Experts of a small language model.
Size: vocabulary 18631, 33.8M parameters.
Experts: 64 experts in each of 12 layers, 4 picks a token, a sigmoid router.
Below are experts of layer 8 (counted from 0) of a mixture-of-experts language model. Rows are named router (the router's row for the expert), gate (a neuron's input weights, with its number), up (a neuron's input weights, with its number) and show model dimensions 0-191. Each number is 500 + 50 x the weight over its row's rms, rounded and kept within 0 to 999. Numbers have three digits each.
Before each expert's rows: a language model's description of what the expert responds to. This comes from a sample of Wikipedia text that the model never trained on.

# expert 40
Short letter pieces inside words after an initial consonant, such as ir in T-shirts, ur in churro, ru in fruits, plus table digits.
router:485568473491580452468488514480554472597547529473552402494545427510488529527567504520426522454441467525535555384484412490495460535531496422481456497465530582499521536519526476512520398494555439488504624527549623556574429487471521526599509463560516505475505459514477463525388474470513542451505536545553421569426583477496558500524482562451548457516452514357401460533574485521394555496526482429597587534536508540482593489467531475468546411446467470470582561497564480492578606573399461563510592478520514491490513494538445534526520475583453462524487452518447521466496496445448505516
gate4:456490518548505487533555612480444572590438544562465386447486477530503520550470530593419465486439428461489519540489524484427474415461496467570502434564527563507480538495519435482533585492574496503428550489486540467423514456560469465505410411416528579432529446497486544482494471536443490488492466482578505480524526488547511543472456502552458482462491618439594513377449510580476415511535443524544553515508572583564498464552515586443639444531573498525499488456438565497585529575576565524491406500572422524469537527582556392467462502491496519506477501469559419468517503559515464519
up4:531505471492450617498501538513509625427519503423417414424447391544530458537526458492471504484563586503451571512541497566521470474522551404547473481449491440516458456472527520597538502451637474416442489530552531511480475474588500454517463470445494377426483444467461551516577489496467450494547463479483540544499523504509435443499452392502510547485588472533529470521522482513490542494514473537420469480538535414459520538587416501516499576508515529566450534662629513574500483387488475647478475517474506452492476517500550477443532529491465548470453563458417459502578509546542505479
gate5:517551436486549507472566548517516545604476563557578445508506529478506522504444462541463546428469431499590458417502601510539469572532501393574570520487489597429501509550432465492478428429492466476512575479500564537463531537548507571492412568496544488572510422361575525466440485619613521373523484569498503462422543491562512529510505574467457547519422488458492465505563495557567533550503487439569548551555467525472471487491532525447557462489556533521465522551417526483379561549497536545535530506519445494489476505605445544552486440495565453498445479422500411562493515535477401494
up5:519470451491544598454456494479470444518495534440567456455515488477584509471399536415478485475472400522412550510431590490565504520535499565500535620480565607486459522519422503505560424463460495480500523499507562557470498533477591541498466512451516541519506485475512534430479554546604482530461514494425486514404532591510595420541556461427509555476481408527434463501641486589516532541518547480527587525487460619540494415459437449462499454529496424501479566453520537495501524553514497578555519519584475470463518476519392586370432492531565486565512500531437484502513513500474516374
gate6:393484518430434497488574520464483502511490479550525486555434448440500463428546558457455477489427472526400506526471427536547482433488490463557566442567545550568546565527429483568588460512462505496359450549472530507483469525461428537489489508462419472551510460527517546416515483387548596499606408443587476507526515474444538439529518529442424571612451420470490462442461420424508580446503438508483454455584454517468576412485441495436453422504506491473497500499528496580496476486461441556507527503500567518533463447512505560508504411545431501464513560556467495525479455489588562362
up6:547388471480533480539492531403543491494516670544466426505516510488462481497490506439520490468579534486581534425449454463522509533538469534466533506571508503429487524560563431524579479581448482480551459575465548488450483496517511652536573350531522473443544549569491452555407520393521475460536486532478476450537484549505526578575467582452541413573499455502433542534466568492554495431445545497529430534491563452436501472545485538478524553468518529462387470556426508447568483460600505563481550499575455587564526501417541472469500578409510567460482484523425517446503488512538478508
gate7:427355415445511480528479514489587492466444466536522461463463548538425543428531573500480414479508503457519493483516481514503543431513508583478511521533544604471580457553581516492487557448502527449652453486472458497529504456480448513512487422496468601527535541593581540584506522509445515497532490571473488530474436453470532496520484591428572534529418418428440468462441564447455525511458524508569528533482546473422556407424568434456500477497478467481628390563440452551469500462466448650546589508554479463470482458469412562543504500521507519497515453443519543534507501455513491592
up7:496536467512454551536570427571518511511552562418511453495446401391541508495562532557588460421458395588521634476393492500613475501594505426482522505487506596513480478448489480478429555503530536460424578542454467479506420534506510507542431527509470513530371538535449406505502495361525498497467616535472554523451507476592501466530532490468502500517530463514559489485523548432578469490532476541554529426576499426512477543451445487541452384574523527509546541410470540495493424510510474450478459421511459408495517425455469525504422484487538563491532427483425483544490469563522527543
gate8:426488525468452468487463432473550451501527514503499505522481476506471467490551521545453514540501472510427597436470484518470457495496508432473526543519470588494485480497509378507502444530599506407497556530558551503504544487477533497491551519447502508442485418380518514506428519543421588560488461431494542602428562466525542460577524537438547494563425588469455486506499511412598579471467429497505592332414491493461579574564477476540445359441508525472531503515491543555525501533492553481521517513554546506506529584510574502501355508625397535542521424476506507475518397476458554485
up8:466536493491574539548498515481590532467488576456550574427552503511523460479475442415537587520540488480499531462528471530411532504545456480560465473490440565498469475483505527514452504500503530531545583472488476490406492446439552459501520568521446479508510510468566437498578546454527469401529545531504457468412453507477453525427451527442475427493639529455614441471565523500580469430457500473514431525437516507542490592508509545463579438631494510543426499464403528452486522501530559498481530495458455464530532529574592493350600545512494519572483505465480348532512593485511404369

# expert 8
Geographic and ethnic name pieces like Cong in Congo, San, World, Chinese, Africa, plus table separators in sports lists.
router:483470501572564454586493527492504452581490477562594467467548501541463547456550467573499480586462520475564563417533386437585600570465517532526435508503555535477522417552543482571566474466587449485522539579648480500466453466486499540584518489557563660485470482544465509569470566494529439443536477559445445436389502552503524501423514542489484549469521484391520478485522558428390484499525487448586521457595490517386455551527551455436461468467458518450546488494517417497572552479431501500506503421538477520542471547500549573573501456574505520494503438526474510493491484498519429535
gate4:497544504458520546546538405469376446586502472545552493440493515481499479475475544523423530456523411473500571344457474443574527450526548532550526460375502453501519498529514470416462541505485473524565626558525442519540563503515507616536536485621540506456475588567523437444617548599504452514605460403515487484474477482488501552524472420531508550491583540508522518416606528430527466471506529505455613444547556457407402580542465555536453488476522515434546503526503525593485456472489429523490501477504566437491515487493546456528574504511543467440528492527506556515506438545517512545
up4:395532533432479513350553527434461597542522526532485455451479520551461596494445568475454484484512479424446491528557477546530499513445478425583482513455408422530514406552503374499557477523507541469490525495523463459612461454410517499572512490538513342506499510554581453550376563531510508452529541533593541495436579529493466471471487515484486546401485519477452567442524573529476438543562451617524490573474505480500468501514520481483557512495552567446570499484571455530430523510567484459523490414473530577375572450512470444513533512479522512464497438459522520443451506453539554436
gate5:521518484501449500466515474494537507506589384460598472580472549572387431475574488441545555452512539595566599416515549540499515491444502464535451524542542518459562502441470620539578512549501520460490500582543571578509475536490473518539514467528459520459522431515585595513507553501470532450468524564432479428458439527503492494513521548479426563471473443484466470421612410563558532485536411525487487374517446554569462476533552477456561504416448543448486479420511572546607449477536432423509461449564483436565586497481536487481571469546543535564488557424406496516507496550493486506
up5:444510410455516553503490508515483485532507488592560528541483467448523480447521497501432549555527525505509463603524484466501541468478429517456612562480490430500502447528507484501492556434447509513587450514486534449426607509508454460453496524396501470460480514468470504554460422510425463466582518530446453419451572530484502391527517538505507490515358469483490583535446455568510545558538419486444524516480502543490526457487504406475482384529437522524572571460609663488471513479434576543504508526356607386429488452476422561482514488510428547459492490504476538425552488563551569518
gate6:483492457440520483447498471470508440490463460424531442477505517514391490436546522450401534471520447497533544497469501463528595546454503478549497398571434515472531447510558514541465489467613426591538493488549601448419539503471480451566468457492561626542483483475515525546493509477524640425579517545535466512416510480556440537510524529424506535592414423486591499511458496491415546508555477481582471488554474489569570513511464517475542490476432476375511534466540481536534529481518404457397457475516441449467413574522498502492506422521500595577430389488520442470428506522499480381
up6:597505465469469501500552517518517449538496470485451479515568431543448470606477513472519539573509439436491483451412496496532517541457561555588468408539517576543469500505593465628485502490623446596497497437457534563528543501433478494540399458443479516575444548463546503484444416480517526461479543476541476498469545399608544560624496545487544544527586467492563490437432520485467533516487485504568374508569409461523596499456421569487535485449437526475449621507536516496551542502515504417413427512510423511438472553450500564500494383464509504569504496542542461495460496512455458542
gate7:547507406519554557503466456440510478530557544535433393408465466529426493527550427474412609488445384543512563555442499574623487514534534509489470443466524523544504577511581423493463472502504488492501566562390492443448486545515525439489531538478475537456511513470432460494442517463360433527509487530467455425537503479525409381491506476529473422585572490423488557556529453448517547508451528549563501456555456508497579538446422495475478555402639538414489533431508543430524462519520557491532520487535530533441450556505454514532540530463496436513515451493523527539420510390473430530
up7:484521486510573439527541530438457513507482541409565475530595419586537551519606491421581519507455522471577601568505475522485552485482451564530487522573492483449518447455434512537533491498465448380526544505414419540481536599424514489504503535526456546497568424543460438516443390449459472587514563481513437429493494519595455471419537498506488490500445440447495507547509403514526453524414441399435516483505498426519521450450474447474488508493510376431613519515444495526497464523425475498533519522640486560519521416575466536571494411435527556530471487513545438474469516447500431561
gate8:502524607436522461461488558457422461428523461456520513462508509466531532436461414536442457428456517518471535473514419529534463546468486504464452525540466429516534504523607476479638441412558513478576507511508504481473515564503586547502632517473415539611458409523476466496456567534433534553606531552420449522418519507573491479569531485497470504466567525541331428437560534589464529529586505499521495486462519502461453501454555535486488488498467573430496472560529519586524476460527376491525496487524542406481473420533529536500447531472449548588624490525479481473442490452570543489
up8:555596521486495465597559433503558557450506526455483505451529471552467465507485554579518502533534458586461515466480461556458467562457455467465482531518545439537517520475526545557496530526503544513444564581507428489533539586518371482512419554599538576436517509483456477420525468539459525534586508435520488549576411454534399577516551513466462462415565428525541529491540533458458595567498504527524558520574423496557536502509481471494523435469352553476507537519583556514519474459508426548555523443504427566495561391560604460401600496562530542537535580527512429457579438472512517498

# expert 56
Determiners, possessives and adjectives before a head noun: his, their, 's, new, live, top, original, before film or season.
router:410454449529559458518527553516494460599483539589553461395541506510432522492518574541511541562563518441541523512555467484452524580490520456522505472499498559477563468494479435403550428496524441477514542562594509543595404490415492563502430464543546536512445491508461532517550552439545471491591552526564487478443506502428574495407412504429515413549450536428478465528533529500423511523547463534583523440552568565465579519627615556496541452479437512511556556556477458498553597530504505600476560508522463431525525538519462535567497449543528426448514396539511558519604447488511538449
gate4:509505499480480486555477537563465524391496471546570527546419587526486437493468383483513494422443465598452505517520494478371507524471481393560449536421497494518450495519451548585533511474483558483467489496471427446507582466558550503405474541510474511534521630459627492526482474489460607510539441547576485496463451447517617512494490445515471513449442419583487481475419614379494529499405456445503472519452443508476452456576447481479512555457499461459518448505501521462543465518436518533449619495505451501496488493437495592493578492489588501525359453539565508503457492512554478564
up4:428463435488470439524406579480493511516471492492553536486488463562558471548537542504570438470626452506511493447430491554535465567539521547444522532560530463442551418454488544523531506524497536538558462470535577577444472447454452576534557607537444457528489385430433497491601552536548544547420565440541493538488478414446473468493448519494551532561599549518519491526450438450498540526546549531558522587489481623541556499546594472569517511452440481591535595507439496513436482444475490452512426479516449409463488531567396512530415423506414476494503519408508540521517493480477520376
gate5:529461487499619463527468491461597521528472558522527466555548493458476503445444509584495545492335533452569470376456397456528488491481507409567532520416450455620466461426539414472533525596505443468491532547451567546497504527571457530530456503456475448382494540527460452537485403457472574429445533523509448479582454490464515561505478602513507456576578523476507456519540519563529491495435612524490538416468470523498500553479546443497510531487462529538532457451489402453543508461503592505501510562539505542463454484478596449577483498511466472469580647472481455534527470519470490590
up5:422382568580507485592511453471502389489514377480440543485541578384502585531485529505429504489495499475479517518565469517512598578570422400459489449509504548501487585534478409503488618455508443488546469543564554535498475433492542504509455491514474578457547437490488583489451501539438461526549417580490586547449531494515504518530432500459493533514594410542609462530464560518460480453513416480509497577476592517450448441552491501525402532443490573479539540440437449444427548544490441574432538499530502451430445559416451569555488484504492599500454483471484483495505484518525465494
gate6:460495528465476484581530493433423368431492518523493480587447545509603484532498483429401587467511476472451490429474450560510534564524552425497517551515525428489516591567462558438486531357444522474576569523615491423505473524436499410577440464471478416492532550512461425515531507591512546415437438524498498532473456486434507585459584518399528460577491569463476555576488558502501461457493546506568461429459485516512473462640502519506423495517548464602513502542545432541470480451520475509508557458453483410499403521447474517442522481552446573484574517492509458557495520499508558505
up6:551507490487570464478468450552504559513447464426507519424513551474505536574433586449519531519531556521680515534526544527502528579508463526538521501521549452365577494418486371470494562474508468496481536545436465547494515537534500528459465481516533519511465483595550513544527524537581552498520505505608544465540515459520462482456456499507609417452483378542630499530470547529537595557530543528457510467414435543508442510460591533539464602482489594443429479410536484538530535475545464552363478384471475467483452432473490493429539594533500545488544501524479437507485443461494510459
gate7:506467474503530533519521469540484425485471570524436530549395602495572490504429396458475485486477444529382480532477507461561587535491459505418417578435512436474450571527559499521469504503491430495537505558557425479556529567550512525517454582505561632535501518534567491533464484527538525491554567572529548518495452458589466433468531484482405559448544509475493523414443591520473449488417429428571485545448537438407494480597597470525563526496503532524503532471464510508454482427513476557561544536459490517512618528430627503415488500577540559550566471527443509436442512510517548596
up7:608460558531504525479471547486515548515535487463501486520521483425509454603442560524559380446502580516465463416533491472527531474527528433452406460512438454547593433486449520492586485517498467536508528515494446502545452500484383538565565464582566467439515441577462496503517504486556481492473487435528519444501472493432534471526543499572403459477471595494494542543550520576478419433513498484534563563454569528568543467419586586488573516428470480592523499410549509494456552492479489359414533491559665462549482562539477487509513412506486462514508527441574496482452404447420477545
gate8:481470470580567518525564500477473472454487539463497539397557491529508418396627478553540519419598518528447492527520525490437472467547531516508542413484573500502477541514478576461575516459509539461502496462557399532554515539508521412529452436537374480371494479540531462491472481461465473475569477535513489536511516554476558581510491511585573402443527491492544492506497492477491510494435559515616565467494505469494521421416564526520535468516558431463672428565440521554513546478479499658537525497480438457469525483460512562511427518528516473486510476523599552535549508452466604386
up8:438483500502486480538458522552484423520450469562517467522478508459552443495540470453545443444513516517528555498482496518486472537537573463484499439447497586582459547546536538577500501459529485401548393520529418468497483469579449467491567439524390459492485477460463563485511538588479476448538343577509514514462553466567521488545512560530462488549645541499599477493513439531528530423543573564605528473510522480476520481474488490472471500493504412509547519548532439447521441487472512568532660551492481359625504476527460590574519410408499542530555487484387572530437509509518539552